Weights of a small mixture-of-experts language model, trained from scratch on English Wikipedia.
Training: a variant of Muon for the experts, 328M tokens.
Below are experts of layer 7 (counted from 0) of a mixture-of-experts language model. Rows are named router (the router's row for the expert), down (a neuron's output weights, with its number) and show model dimensions 0-223. Each number is 128 + 32 x the weight over its row's rms, rounded and kept within 0 to 255.
After each expert's rows: "comes before" lists some tokens at least twice as common just after its tokens as in all text. This comes from a sample of Wikipedia text that the model never trained on. Tokens count by the router's weight.

# expert 1
router [ 92  84 114 145 173 165 135 149 115 167 144 101 160  75 147 140 106 168 137 124  79  77  99 123  94 120 167 171  99 142 109 144  86 102 147 110 138 175 150  97 118  87  81 199 205 128 122 173 135  83 132  75  75  61 126 126 130 111 164 132 138  90 108 188 117 112 182 158 127 174 137 133 114  74 114  63 118 169  93 200 182 124 155 108  80 146 120 119 110 198  97 190  85 117 126  76 135 152  68  79 126 136 134  80 170  71 104 153 107 150 191 105 152 125 130 135 118 111  77  97 157 197 113  74  60 116 130 117 160 220 162 129  84 136 118 174 109  98 114 102  83 125 168  83 146  70 134 134 136 158 144 108 118 121 106  98 140 137 131 107 138 141 125 164 110 138 162 148 197 138 104 124 128 160 119 174  38 118 144 143 138 114 146 151 122 107 147 126 101 121 110 144 170 138 111 133 144 145 128  89 124 102 109 143 150 120 111 157 110  87 157 156  63 106  97  96 127 132 112 120 110 147 148 163]
down1 [166  77 143 156 137 113  99  98 166 137 125 125  82 120 125 130 112 151 148 129 148 124 101  76 134 133 101 165  98 100  89 124 129 103 139 152 142 156 158 118 112  95 129 150 100  82  65 115 148 116 156 127 156 101  86 156 130 167  97 171 120 164 124 114 103 140 136 170 203 164 162 172 135 101 141  90 111 132 128  95 126  92 107  91 166 121 144 124 166  88 144 117 121 110 108 156 152 154 201  91 108 149 149  72 121 149  70 134 131 128  11 153 102 125  71 143 102 162  92  73 178  79  90 106  84  90 115 162 180 155 166  98 135 105 156 121 162  65 168  72 178 162 105 198 153 118 113 104 174 169  89  92 219 130 104  70  82 157 119 114  91 119  91 115 117 148 127 152 112  72  89 132 101 128 231 118 136 153  84 114 197 139 131 126 134 157  67  80 128 139 122 130  90 114 149 109 134 101 123 149 105 131 139  85 147 151 103 108 106 124 150 136 161 109 136 128 166 105 166 114 206 115 108 144]
comes before: "| ", "\n", " ", "–", "by ", "N "

# expert 10
router [130 150 172 110 128 112  93 150 121 101 166 119  95  51 106 121  95 139 136 104 156 188 153 143 146  92 120 107 103 113 103 140  65 119  88 163 166 106  83 155 132 133 136 158 120 147 138 174 105  71 186 115  94  92 114 114 106 103 151 149 110 104 103 165 126 134 187  61 141 155 174 107 127 100 116  69  98 123 102  97 199 174 164 132 115 179 150  99 152 108  94 107  67  92 137 147 146 118 114 116 167 164 140 140 149 150 111  92 118 160 136 117 154  96  99 150 134 117  98 105 149 119 125  49 103 115  95 164 117 150 123 107  91 137 131 113 143 167 139 111  97 135 148 163 132 188 164 155 122 119  11 105 147 148  94 134  25 120 151 134 122 150  85 116 115 160 135 107 129 144 118  72 184 182 183 131  52 131 101  80 109  79 181  39 119 171 116 140 138 153 113 103 131 123 142 146 162 135 120 106 158 157 150  95 158 138 117  77 114 145 123 209 121  90 108 129 111 117  89 120 213 142 164 118]
down0 [133 155  94 110 139 177 127  91 158 138 130 124 145  98  40  90 240 121  81 170 162  90 141  89 104 140  74 118  96 156 140 113 161  93 108 121 167 130 146  95 129 120 137 146  97 131  76 102 138 143 138 163 192 119 122 148  88  93 170  72  71 107  97 131 139 199 136 177 102  89  69 103 176 150 132 126 128 135 101  84  98 106 142  90 110 151 189  88  87 101 134 123 134 125  85 133 180  81  92 116 153 114 150 145 167 137 149 170 173 102  73  99 138 128 236  98 186 111 100 109 197 125 138 112 117 205 125 133 122 109  91  93 165  99 132  95 134 138  96 158 102  97 133 124 158 119 179 120 140 147 150 184 128 121 206 143 175  91  95 109 129 168 116 120 111 145 161 158  66  79 144 101 149 121  81 124 113  98  89  96 123 137 105 143  91 100 133 110 100 135 166 137  79 159 104 150  95 140 122 170 101 111 135 149 136 129 165 105  90 120 128 129 124 106 105 167 149 122 173 115 180 159 140  90]
comes before: "- ", "| ", "The ", "In ", "==", "be "

# expert 4
router [124  78 152 108 135 161  72 121 154  73  98  96 156 113 201 139  88 101  86 116  87  57 112 174 118  90 149 118 153 108 130 180  82 121 111  94 128  84  96 132 159 130 137  91 150  99 146 175  88 112 158 126  97 129 124  81 150 110 194 120 157 124 109 120  86 125 139 117  88  79 144 102 109 140 134 127 135 132 102 125 221 116 150 158 115 119 157 120  79 140  72 105 146 159  92 102  95 167  95 130 165 105 183 159 133 146  86  99 117 134 166 117  91 113 115 161 108 162 151 142 124 125  94  53  94 129  41 118 136 143 155 101 103 175  93 106 147 129 120 137  73 147 122 108 119 115 131 151 119 149 130 140  92 132  73 114 148 136  83 147  86 144  76 146 126 166 109 137 185 166 109 130 176 155 151 129  26 131 178 131 201  76 112  37 187 176 142 109 126 148 113 138 138 113 119 152 117 120  91 162 152 169 168  69 141 114 134 106 123 105 117 125 126  68  81 103 140 126 155 112 176 103 127 208]
down2 [154  79 165  89 145  88 143 196 134 157 144 174  96  94  90 107 125 104  98 112  68 130 122 206 185  97 120  90 181  82 132  82  86 121 101 178  47 185  98 139 122 108 172 119 139 152 100 189 123 149 135 169  80 106  87 133  58  74 153  87 102  95 154  62 129 149 112  64 164 127  76 138 131 108 156 111  80  73 195  94 130 135 140 102 138 137 154 133 107 155 114 179 135 134 120 130 123 136 151 108 116 103 106  69 127 161 160 123 137 127 115  97 122 160 165 148 127 181 160 100 144 140 199 116  64 127 110 175 114 144 125 146 110 152 121 168 128 136 134  98 162 181 134 124 123 125 134 145 115  93  57 120 123 152 150 151 118  60 120 136 151 121 102 103 113  92 147 116 149 142 103 121 122 123  95 159  67 133 134 147 143 105 121 128 193 178  63  69 172 181  83 177  92 144 158  97  70 132 117 158 143 180 151 139 142 154 153 131 103 148 155 129  77 103 147 155 147 108 108 116 179 122 117 165]
comes before: "the ", "a ", "to ", "his ", "by ", "that "

# expert 22
router [100 147 118 116 215  95  88 139 164  82 139 124 174 111 159 172  82 105 172 168  71 131 111 114 134 127 142 112 104 127 139 139 111 127 118 158 120 101 121 107 159  83  84 114 147  93 158 156 132 126 124 102 105 100 113 104 125 112  87 135 114 103 125 120 128 123 219 108 129 103 125  94 111 117 173  93 182 101 137 150 157 108 102 140 102 118 107 114  68 119 185 111 188 154 140  75  81 113 135 125 146 183 146 136 141 164  46 107 146 125 122 100  88 131 152 176  73 208 126  81  88 165  90 123 110 154 142  84 180 160  96 103 105  97 161 130 144 167 109 115 132 116 104  49  99 132 157  85 111 176 143 154 141 103 105 138 131 147  96  66 218 115  84 134 104 136  89 182 143 154 103 144  96 111  59 164 115 117 146  78 161  74 167 113 148  54 134 171 100 106  92  90 176 123 172 114 146 151  84 152 171 173  98 148 143 183 128 123 131  64 138 142 135 113 106 144 144 105  96 150  75  90 143 150]
down2 [181 139 166  98 104 211  97  98 177 191 158 100 134 103 126 162 151  86 154 136 166  96 103 120 123 115 146 145 134 204 108 139 136 129 123 157 147 165 147 156 171 144 147 125 174 140 109 174  91  83 137 190 119 125 145 104 100 143 163 160  86 141 121 136 132 135 159 148  94 116  57 168 101 197  96 119 120  89  97 111 168  70  90 112 134  98 175 176 112 148 123 111 133 190 124 113  97  98 166 142  72  98 168 142  77 119 109 135  95 135 153  71  81 184 113  87 176 162 169 138  90  53 148 127 108 139 169  95  75 135 117 101  74 122 102 132  52 148 140  98 105 164 145  93  97 147  48 125 143  92 129 141 136 104 137 143 154 127 117 164 123  98  95 121 109 123 142 131 138 144 214 116 103 118  89 127 128 128 182 118  64 146  72 146 122 150 121 134 103 122 105 164 121 173  99 145  86 131 131 148 157  69 143 123  94 152 151 139 126 131 138 196 137 184 115 108 140 109 179  68 166 147  64 128]
comes before: "of ", "and ", "in ", "to ", "for ", "("

# expert 15
router [  5 149 130  98 136 117  87 188 145 134 147  88 165 133  97 116  73 131 134  86 115 127 141 100 116 132 105 105 175 127  78 163  95 172 144 133 143 126 160 126 132 140  90 140 174 130 138 108  96 104 124  98  96 142 116  90 109 110 130 112 118 128 134 172 101 152 129 112 154 164 128 142 107 104 143 117  81 170 105 118 114 219 137 174 147 110 183 138 178 124  84 158 164 178 148 107 217 161 142 104 161 162  72 152 144  73 109  76 142  94 141 114 131 123 140 137  54 175 149 149 147 126 120 138 109  77 128 162 188 170 140 103 140 100  88 115 122  96 157 124 128  90 192 162 158 113 102 103 111  74 137 117 122  74 117 136 129 170 119 150 107 121 114 152 112 118 129 127 117 138  87  80 157 195 127 113 105 126 124 105  97 157 146  81 162 139 142  58 104 164 144 144 152  64 152  94 149  73 122 135 155  69 115 100 132 147   0 114 142  99 163 150 159 101 130  89 118 106 120  95 180  85  93 127]
down1 [165 144 113  98  85 145 136 125 139 127 155 113  28 112 132 106 178 135 127 155 168 126 156 165 116 173  69 193 107  81 132  96 107 103 132 146  54 158 127 112 141 152  99 114 163 126 104 100  90 150 177 149  82 133  96 136  93 119 175 107  75 136 129 134 113 191 146 118 141 149 124  77 106 187 107 111  82 171 109 118 117 116 152 172 148 150 179 116  98 157 162 104  92 159  96 117 120 103 107  92 111 194 133  39 112 105 134 138 131 142 161  99 157 144 140  98 111 123 156 113 130 119 108 114 116 151 148 133 112  97  97 135 155 150 103  95 112 176 161 131 147 118 169  98  73 184  53 172 180 104 127 109 136 132 139 189 119 172  82 137 177  75 105 127  50 149 140 148  95 111 160  98 115 182 128 155 131 187 107 133 160 111  93 113  76 167  71 176 107 125 113 100 133 144  96 126 102 130 140 102 144  92 180 186 155  74  87 170 148 179  84 119 125 104 127 158  68  99 142 180 160 110  99  84]
comes before: "\n", ", ", "\n\n", ". ", ".", ") "

# expert 32
router [102 178  99 213 171 146 106 123 155  95 183 115 130 195 188 148 157  85 141 126  92 162 138 161 123 107 132 106 139  92 100 143 109 175 104 123  54 109 131  95  97 140 106  92 103 105 186 154 105  42 127 104 143 131 177 107  94 158 105 125  75 165 145 121 102 169 141 152 119 148 124 154 119 130 162 140 108 119 237 159 117 140 114 116 149 195 153 126 156 125 106 168 145 121 176 127 104 215 155 130 136 146 131 148 142  99 130 135 138 133 171 127 106 127  70 166 112  80 117 136 194  80  68  78 103 141 105 113 125 137  82 132  93 147 138  98 107 133 146 117 131 146 151 131 126 129 161  92 130 107 139 137 150 182 121  93 123 194  86 148 153  78 106 100  92 104  82 109 180 141 112  80  96 152 163 176 132 102 121  72 112 113 113 155 151 163 155 130 132 153 106  63 192  87 131  81 200 106 153 156 123 116 105 159 152 179 141 106 172  61 156 121 138 150 155 149 126 144  97 132 198 108 151 140]
down1 [122  95 101 162 107 134 134 159 154 138 214 143  90  87  93  65 115 153 124 144  92 109 121 122 149 166 192 144 125 171 127 115 132  91 104 123 119  72 153 120 115 183 144 155  97  91 171 180 101 138 162 133 157  95  84 133 116 110 136 127 119  75 123  80 122 101 150 155 104 174 188 113 101 109 128  79 115 128 119 100 152  44  62 133 128 142 130 102  99 118  76  91 125  68 140 146 147 125 110  42  95 163 121 133 122 175 155  88  90  90 139  92 197 166  86  88 143  93  91 148 208 118 153 103 181 191 143 150 111  61 164 127 148 166 104 121 142 132 157 176 168 135 124 145 111 105 124 112 178 143 123  99 127  79 153 161 182 139 103  65 104 112 128  79 158 144 111 135 129 139 158 126 145 124 183 149 110 132 108  90  98 146 160 106 129 129 100 116 149 120 120  84 133 109 123 167 163  76 162 145 105 127 135 126  79 107  99 190 145 162  91  47 116 131 170 149 192 172 109 174  96 112  97 111]
comes before: ": ", "- ", "\n", "201", "0", "6"

# expert 39
router [ 99 134 136 132 103 119  93 231 148 112 156 129 176  96 122 163 134  59 117 122  85  58 163 149 125 109 138 106 153 143 156 104 126 130 152 147 157 146 129 100 119  68 106 150 133 174 140 137  96 127 166  83 110 132 156 105 142  55 117 138 155 140 150 157  67 143 118 141  85 122 151 127 102 115 132 119  94 136 147 220 173 169 123 171 160 116  91 133 133 122 127 132 119 146 181 142 140 154  54 119  97 140 181 196 172  46  94  87 114 126 139 144 153  92 111 158 104 169  77 114 119 145 191 131 118 130 126 140  89 143 158 130 126 104 126 154 115 196 113 119  94 136 134  87 110 160 146 131 114  81  73  94 207 127  85  84 106 110  71 136 121 124  71  99 112  88 143 124 149 142 124  96 160 129 149 198 126 101 143 115 191 141 162 121 124 120 171  96 161 141 112 110 164  98 104 130 138 130 138 106 189 122 158 115 176 113 117  80 209  74 177 132 169 140 139  96  78 118  82 103 126 176  65 155]
down2 [144 111 137 143 102 159 139 131 110 152 155 176 202 129 146 141 120 133 131 138 171 146 186 104 133  69 175  93 151  95 173 137 118 161 153 120 140 118 196 114 118 134 179 121 159 142 152 213 148 150 109 182 114 124 142  83  92 124 134  90 104  93  72  94 141 150 172 142 163  95  97 168 115 123 123 151 112  87  83 109 116  74  80 227 126  89 141 113  89 100 157 125 144 103 127 133 158 153 114 196 130 116 179 155  73 124 148 139 150 140 173 101 185 153  86 113 109 134 119 133 190 126  73 146 106 105  89 106 152 173 130 100 113 172  73 115 108 124 186 142  71  69 141 168 149  91 155 150 147 101 106 116 144  98 127  76 117 110 108  81  71 114 114 147 127  96 103 103 101 199 167 142 186 156 147 179 128 144 135 109  63 118 123 158 161 163 174 143 168 171 135 216 123 159 154 158  58 101 134 110 126 146 155 151 154 104 149 100 138  60  97 103 159 116 105 114 137 147 122 120 160 104 131 146]
comes before: "| ", "|", "\n", "- ", "; ", " "

# expert 14
router [144 129 213 174 112 197 101 159 129 106 144 142 140 162 150 129  76  73  81 153 117 129 176 149  84  90 148 116 134  81 100 123 113 136 124 114 159  96  69 113 167  74 180 133 119 118 125 206  88 100 159 128 117 140 127  89 127 102 126 138 157 113  77 127  94 132 162 159 127 102 121 112  92 147 144 151 111 158  59 125 156 138  99  97 117 136 151  81  55 172  57 119 129 139 127 135 156 161 125  79 177 123  96 152 135 166 125 112 137 153 108 142 109 101 133 207 125 140  91 104 108 137 156  84 109 121  25 187 131 137 134 142 134 103  53 121 126 166  95 129  90 153 112 158 104 151 220 127 124  80 105 128 110 178 100 115 157 102 108 167 108 184 115 132 130 131 120 116 166 150 127 159 192 119 138 151  47 138 185 121 142  73 167  44 149 146 138 114 142 142 111 187 141 123 131 120 133 129 125 144 133 188 140  78 126 109 103  69 153 126 141 131 113  97 126 111 136 128  66 146 180 136 127 172]
down1 [156 124  75 150 101 108 175 135  81 184 152 144 128 130 139 116 111 142 139 184 185 144 119 122 148 132 150  75  93  94 147 114 178 151 154 138 148 110 144 105 114 126 176 123 148 145 128 111 173 136 116 170 146 133 113 141 118  75 112 134 123  92 133  82 124  96 108 134 104  90 114 134 157 181  76 161 128 107  84 164 156 108 129  88  91 156 101  45  85 199 208 135 150 152 142 110 135 143 113 123 160  97 179  77  98 148 156 128  93  93 122 114 113 193 114 146 157 157 112 133 127 145 160  90 103  87 133 149 145 119  97 104 126 105 168 134 123 159 152 112  88 137 119  89 120 134 111 159 137 141 133 134 175 125 101 131 207 175 139 205 170 118  68 120 136 119 153  78 143  74 145  70 131 185 152 105  77 176 147  89  89 113 119 171 124  72 114 155 100  73 106  81 136 116 143 153   0 170 168 129 126 137 126 179  93  89  68 138  95  97  74 106  76 137 148 110 133 162 158 123 124 144 150 168]
comes before: "the ", "a ", "to ", "his ", "by ", "as "

# expert 17
router [159 132 120 163 139 134 119 107 119 117 177 159 165  99 108 132 135  96 123  69 139  97 149 145 128 119 191 108 125  90 161  60 103 121 115 135 182 120 130  70 107 104 144 168 113 137 187 189  97 113 123  98 119 119  93  96  96 116 169 147 101 123 167 139 109 137 183  96  89 128 132 129 139  92  97  74 101 148 162 175 216 113 104 170 149 116 138 123 195 106 132 116 103 120 107 146  41  81  80 155  97 161 163 159 189 128 144 115 121 149 122 119 104  87  93 142  83  85  87 120 110 104 101 127  70 147  71 148 142 110 142  98 103 128 163  88 101 112  85 178 116 188  86 187 170 109 130 158 123 125 115 187 141 140  77 131  81  83 101  95 108 154 118 124 161 164  73 179 118 172 129  75 210 145 217 136 114 132 135 146 104  97  99 168 125 158 127  98 170 164 135  75 152 104 115 137 172 183 103 166 117 135 128 105 122 113  97  57 166 130 125 160 176 122 101 120 108 129 101 138 115 111 111 171]
down2 [ 78 180 125  92 125  60 146 137 106 104 141 108  96 132 129 161 145 137 140 113 119 157 127 159 109  95 135 194 153 110 114 123 107  80 118 145 135 177 118 107 130  89 105  82  87 162 146 143 125 121 122 123 128 165 106 152 135  96  88 164 169 124 114  96  85 112 176 153  96 174 112  92  96 158 102 143 119 132  95  87 162 118 169 142 128 153 110 156 130 182 159 134 104 112 163  91 138  89  33 116 119 121 105  99 139 177 105 129 103 149  86 127 198 134 132 148 106  90 137 119 144  91 103 219 120 141 149 124 192 129 190  71 157 151  78 156 152 137 179 155 171 127 158  90 154 148  77 150 152 104 102 142  64 116 118 144 160 103 121  98 120 168 115 141 116  83 125 198 128 109 188 162  99 136 157 133 151 104  91 226 150 114 142 187 154 105 147 180 161  98 116 125 156  73 111 118 187  99 152 137 166 153 142 129 156 188 174 138 103 125 113 129  30 168  92 113 117 179 121 121  73 157 174 133]
comes before: "| ", " ", "ed ", ": ", "1 ", ","

# expert 19
router [100 114 158 149 145 118  34 154 117 132 201  86 158  95 170 179  67 130 157 123  64  68 126 122  58 131 156 124 138 139 140 137  80 116 116 128 107 139 157 182 188 103  83 132  98 132 132 144 102 108 124  56 149 172 100 150 144  82 168 143 101 122 134 149  85 120 125  53 131 112 141  56 133 109 119  95 108 124  97 191 164 149 118 199 149 131  88 141 139 131  91 191 148 128 161 128 121 141  88 143 123 137 146 158 167  91 109  99 122 121 191 169 145 117 153 175  89 123 131 136  89 169 104 176 127 138 104 143 128 165 149 121 157 148 186 133 150 152 104 120  86 127 133  71 138 196 121 105  80  92 135  76 146 137  62  88 117  98 128 141 131 108 151 177 160 165 124 197 195 139 127  86 108 160 133 139  63 142 132 104 176 149 117 137 117 124 180  50 110 130 128 123 123 109 117 129 148 121 128 149 215 111 130  50 107 119 134 123 138  90 107 115 138 121 130  71 123 141  92 150  99 140  93 145]
down2 [156 125 141  95 150 111  75 134 109  98 104 132 129 163 144 149 157 165 126 132 182 131 113 122 152 130 186 164 100 123 156 113  72 139  64 114 170 154 156  84 127 137  92 170 160  85  79  80 127 132 158 139 147  82 161 124 114 124  73  98 164  84  90 123 151 139 101 135 151 141  77 140 133 102 139 138 141 134 139  87 154 193 126 129 160 102  90  86 157  82 107 163 109 106 145 147 160 101 191 178 193 104 142 110 128 159 171 182 126 122 185 138 236 117 161 123  91 115 117  95 137 133  94 116 106 119 118 112  84 105 140 144 140 148 119  76 160 147  96  94 142 132 161  66 101 123 153 107 112 118  98 163 138 206 122 176  69 155 110  99 101 160 150 193 120 159 147  29 136 113 149  87  97 159 210 138 128 139 138  59 106 126  87  70 124 138 172 126 128 173 158  97 142 136  98 157 187 145 134 162  81 107  65 129  93 127 151  84 113 139 146  87 126 135 113 154 153 111 120 160 121 161  88  81]
comes before: "| ", " ", "|", "(", "; ", "0 "

# expert 5
router [ 65 125 132 122 142 133 140 155 159 106 160  75 211 146 162 110 127 126 165 106 119  55 138 147 137 120 135 169 166 135  25 107 125  66 158 110 119 153 139 129 165  75 111 126 138 156 134 123  84 127 130 126  70 137  80 142 119  89 128 152 116  93 113 175 105 138  44 146 167 125 129 161  96 135 142 110 196 157 136 131 148 191  92 159 147  69 143 175 151 111  63 166 118 123 168 111 115 129 110  69 158 187 135 128 119  72  69 159 132 117 104 137 136  83 144 124 103 177 138 104  71 153  68 152 116  63 128 151 153 125 111 120 146  88 101 108 159 160 146 127 127 120 210  86 109 126 137  97 155 155  85 106 132  92 104 138  95 147 158 165 104 127 152 163 130 163 138 106 127 158 101 148  96 169 162  94 120  92 129 111 139 109 183  73 133 166 138 135 121  99 141 127 157  81 166  58 117 122 117 125 159 106  58 125 119 157  43  78 109 145 150 132 136 112 113  89  94 113 124 181 170  75  90 135]
down1 [148 150 123 163 102 134 116 163 153  98 124 108 126 162 124 124 122 134 143 165 154  82 147 110 123 163 128 102 177 103 159  79 118 171 105  96 120 128 117 164 142 178 129  99 140 164 145 112  50 134 104 132  78 168  91 115 143 109 142  82 164  97  81 108 127 143 132 120 153 106 186 129  93 132 180 162  96 161 135 159 155  79 147 222 149 141 119 178 169 192  76 103 139 110 130 161 170 142 130 127 102 164 171  83 175  77 161 168 102 125 105 116 160 118 105 106 153 121 120 105  94 115 133 132 110 105 169 167  63 125  73 109 154 110 176  70 125 146 150 125 172 184 142  88 103 171 156 111 119 147 175 158 124 157  82 153 110 155  96  94  85 183  74 139 162 161 159 154 124 148  99 111 135 105 103 135 110 132  99  58 139 147  87 133 143  74  84 104  84 129 122  82 165 137 181  90 149 132  78 193 137 180 153 131 128 120  72 156 143 160 126 143 118 140 153 130 109 124  52 182 105  58 111 215]
comes before: ", ", "\n", ". ", "\n\n", ".", "'"

# expert 34
router [123 103 136 125 157  62 132 157 104 133 148 118 159 179 169 140 122 156 167 177 154  77 168 116 110  93 105 145 185 151  80 122 131 130  89 130  88  68 115 114 177 125  71 147 117  92 136 162 105 110 175  84 133  79 108 112 105 122 116 146 122 137 159 104  88 196 190 147 127 110 127 107 105  79 155 136 144 122 161 138 143 168 145 157 135 103 130  90 206 120 166 107 139 117 140 145 184 150 114 133  75 134 121 109 156 158 141  98 170 140 136 107 154 142 139 125  45 114 102 111 117 222 112 188  97  99 145 111 173 102 151 150  57 118 162  74  85 142 140 167 126 117 188 161 107 117 125  84 138 157 122 182 170 117 123 135 158 149 176 117 127  87  66 156 119 162 140 181 155 147  79 151  75 189 123 107  94 126 117 129 100 180 134 125  63 128 162  92 106 130 141 173 138 139 142  91 172  97  81 134 140 102  80 118 166 136  74  95 114 107 147 125 104  92 122 100 155 107  95 124 146  15 129 118]
down1 [ 65  90 113  99  93  95  90 113 123 132 133  84 118 129  98  99 122 161 167 141 120 138 133 163 143 147 111 159 110  95 123 142 131  97 110 110  61 135 168 157 197 117  95 179 111 125 102 202 135 130  92 135 100 115 145 121  95  74 177 126  76  59  79 143 134 175 136 147 107 162 107 104 135 208  95  56 170  97 101 140  72 113 139  99 102 135 132 144 139 103 102  55  98 138 133 178 135 140  80  73 101 143 115 110 192 158 152 114 143 101 132 133 251  80 145  93 135  98 114 137  86 142 155 109 115 134 162 128 122  87 112 132 156 176 128  90 156 127 117  74  89  76  95 130 105 174  67 158 127  92 107 134 136 134 114 113 142 129  75  80 130 141 114 143 122 133 163 171 106 159 139  72 103  61 132 109  76 135 145 165 114 156 108 138 133 136 117 143 139 149 148 101 164 192 128 108 146  82 157 123 122 131 183  82 178  97  93 147 142 207 174  95 103 124  96 126  71 155 129  94  99 113 119 124]
comes before: ", ", ". ", ": ", "ing ", ".", "s"

# expert 26
router [ 61 135 143 163 149 154  78 163 118 118 194 112 158 148 133 161 129 137 164 179  85  69 156 105 113 117  99 146 142 105 128  75 102 144 161  89 197 121 133 124 139 121 110 140 105 167 141  62 119  93  94  88 135 185  86 162  56  65 129 143 107 109  89 110 113 126 111  72 143 154 123 138  89 105 156  68 106 108  92 138 134 178 106 150 148 166 159 117 115  68 123 166 118 109 164  86  75 161 114 102 160 208 115 181 147 127  45  87 144 162 166 157 142 114 172 124 109 196 145 164 109 162 146 166 135 127 118 134 181 178 137 101 146  70 170 170 168 118 110 160 126 160 161 120  98 127 134 112  49 104 118 130 140 167 107  27 112 144  88 155 109 102 149 129 154  97  93 138 104 122 120  88  92 137  85 153  82 148 184 114 139 142 165 157 148  96 165 124 123 101 129 119 156 148 157 132 120 153 134 105 216 106  94 105 126 141 150 136 127 150 147 137 123 122 147  97 165 163  75  82 117 151 125 123]
down2 [151 132 136 107  85 115 178 144  90  99 156 157 109 176 151 134 152 119 130 192 115 173 136 130 175 126 181 161 144  95 129 127 113 127 155 174  82  90 145  96  63 149 151 111 226 160 177  49 131 156 144 155 195 132 159 175 126 100 114 148 136  82 104  91 153 126 141 124  83 102 140 108 124 149 205 156 142 171  95  88 191 105  74 161 130 110 139 109 156 154 218  87 104  76 136 122 171 119 143  93 181 112 103 151 130 102 204 165 107 131 118 132 166 140  93 179 154 106 114 113 162 111 114 105 144 144 124 115 151 141  52 149 110 139 149 135 119 144 154 117 145  60  98 121 110 125 159 106 131 138 135  79 161  98 108  78  87 116 173 122 131 158 191 103 151 120  93 147 160 118 117 168 122 100  76 103 110 135 105 147 121 114 133 122 119 146 103 182 134 101 112 157 154 162 159 117 176  75 173  67  80 106 122 125 174 162 177 174 144 108 133 105 126 124  77 162 110 151  79 152  82 178 155 110]
comes before: "| ", "(", "and ", "in ", "|", "was "

# expert 18
router [ 98  92 107 140 133 103  78 152 143 140 196 113 114 118 118 124 161 129 136 113  87 116 100 102 111 115 178 101 142 136 114 119 126  77  93 158 148 141 116 102 191 137 133 107 197  90  78 147 162 109 126 125 139 136  90 119 129  94 108 148 123 125 119 150 115 154 132 144 101 110  92 105  94  78  86 114 114 121 186 145 176 130 116 134 147 185 100 168 164 136 204 154 141 128  77 109  74 147 120  95 131 148 163 133 156 143 109 133 138 191 190 140 114 120 179 178 137 115 120 103  80 182 146 139 123 146 168 145 111 124  92 152 137 122  68 198  73 169 103 134 175  82 115  75 152 121 104 170  41  48  92 145 146 137  15 115 174 107 117 135 164 124 146 150 157 180  78  99 116 132 111 117 121 129 109 146 101 138 175 142 154 131 133 154 149  64 133 110 104 109 135 170 124  32 123  90 170 135  30 173 155 125 132 160 154 104 108 155 172 116 174 139 117  91 153 105 138 112 101 116 121 124  74 143]
down1 [ 88  96 143 135 146 135 132 132 145 161 113  72 146 121  90 126 141 149 124 147 172 152 143 145 138 150 145 143 155  94 192 130 137 115 149 161 168 107  92  99 194 121 160 130  70 144 176 163 144 136 119 113 111 103 192 117 172 203 148 115 169 167 105 101 164 126  84 120 165 126 107 177  74 175 181 109  72 124  83  54 113 113 163 169 127  65 122 112 143 115 111 102 114 193 141  88 170  61 113 114 125 178 104 139 167 147 116 108 133 178 113  87 138 173 174 152 161  72 101 114 109 174 166  92 102 115 145 106  72 160 109 131 137 165 110 108 117 156  86 114  98 143 103 142 131 120 188  93 125 109 118 128 120  99 129 175 129 146 136 140 121 168  67  49 162 116 116 114 165 134 161 115  99  96  93 143 101 157 135 148 103 153 144  90 114  76 138 154 146  90  82 165 120 120 134 168  57 141 184 139 113 147 170 120 140 109 108 148  98 174  83  62 152  94  45 148  93  63 122 128 156  65 131 142]
comes before: "| ", "|", " ", "–", "0 ", ","

# expert 13
router [126 152 176 201 131 139  72 155  95 115 148 114 168 164 177 107 117 181 172 140  58 107 140 137 116  90 114 109 144 122 103  89 159 128 136 171 105 114 115 129 156 112 146 150 135 149 137 114 149 136 152  78 160 198 132 162  73 116 101 206 111 143  94 156  93 111 143  82  98 142 177  85  79 141 125  65 125 115 163 147 175 145  83 145 172  42 147 132 109  74 128 152 144  95 195  60 125 139 127  65 149 135 109 146 143 135  69 118 145 139  87 123 157 118 141 171  67 155 152 123 104 106 118 140 144 115  86 153 157 158  94 123 118  93 114  90 159 141 148 140 126 174 149 129 115 117 145 131 140 143  98 124 215 112 114  80 117 151  40 107 149 128 148 167 134 134  84 157 129 133 137 125  94 129  88 109 122 130 132 107 225  94 166 112 115  81 166 161 158 134 134 120 114  69 149 150 127 137 137 125 156 158 101  37 151 146 168  86 169 142 172 172 145 133 143  67 105 123 123 132 147 135  53 150]
down2 [ 97 158 124  99  83 148  88 174  89 138 115  83 158 132 145 140 125  90 147 140 123  66 111 121 142 106  83  87 150 155 107  93 146 118 180 130 160  74 128 140 119 130 108 150  88 100 184 144 119 110 118 105 102  91  79 113 164  73 104 149 164 127 150  87 125 125 128 170  51 156 125 138 137  64  93 141 120 152  90 112 128 144  86 163 156 105 140 187 129 134 122  73 146  84 156 125 159 158 129 137 140 187 159 102 103 111 169 121 101 117  39 140  94 107 102 165  94  95 149 120 121 161 107 172  91 142 170 181 120  98 156 126 181  87 118 107 133  84 117 128  99 121  71 135  83  73 195 122 162 136 154  91 111  83 110 159 207  70 135 139 121 141  80 243 109  73 115 102 126 159 117 144 107 186 128 127 139 143 136 104 189 139 123 140  97 129 141 119 128  63 110 147 165 115 183 150 206 103 104  74 157 111 134 122  82 136 166 104 126 191  98 158 100 106  92 165 131 116 119 147 135 122 114  97]
comes before: "and ", "in ", "of ", "to ", "|", "as "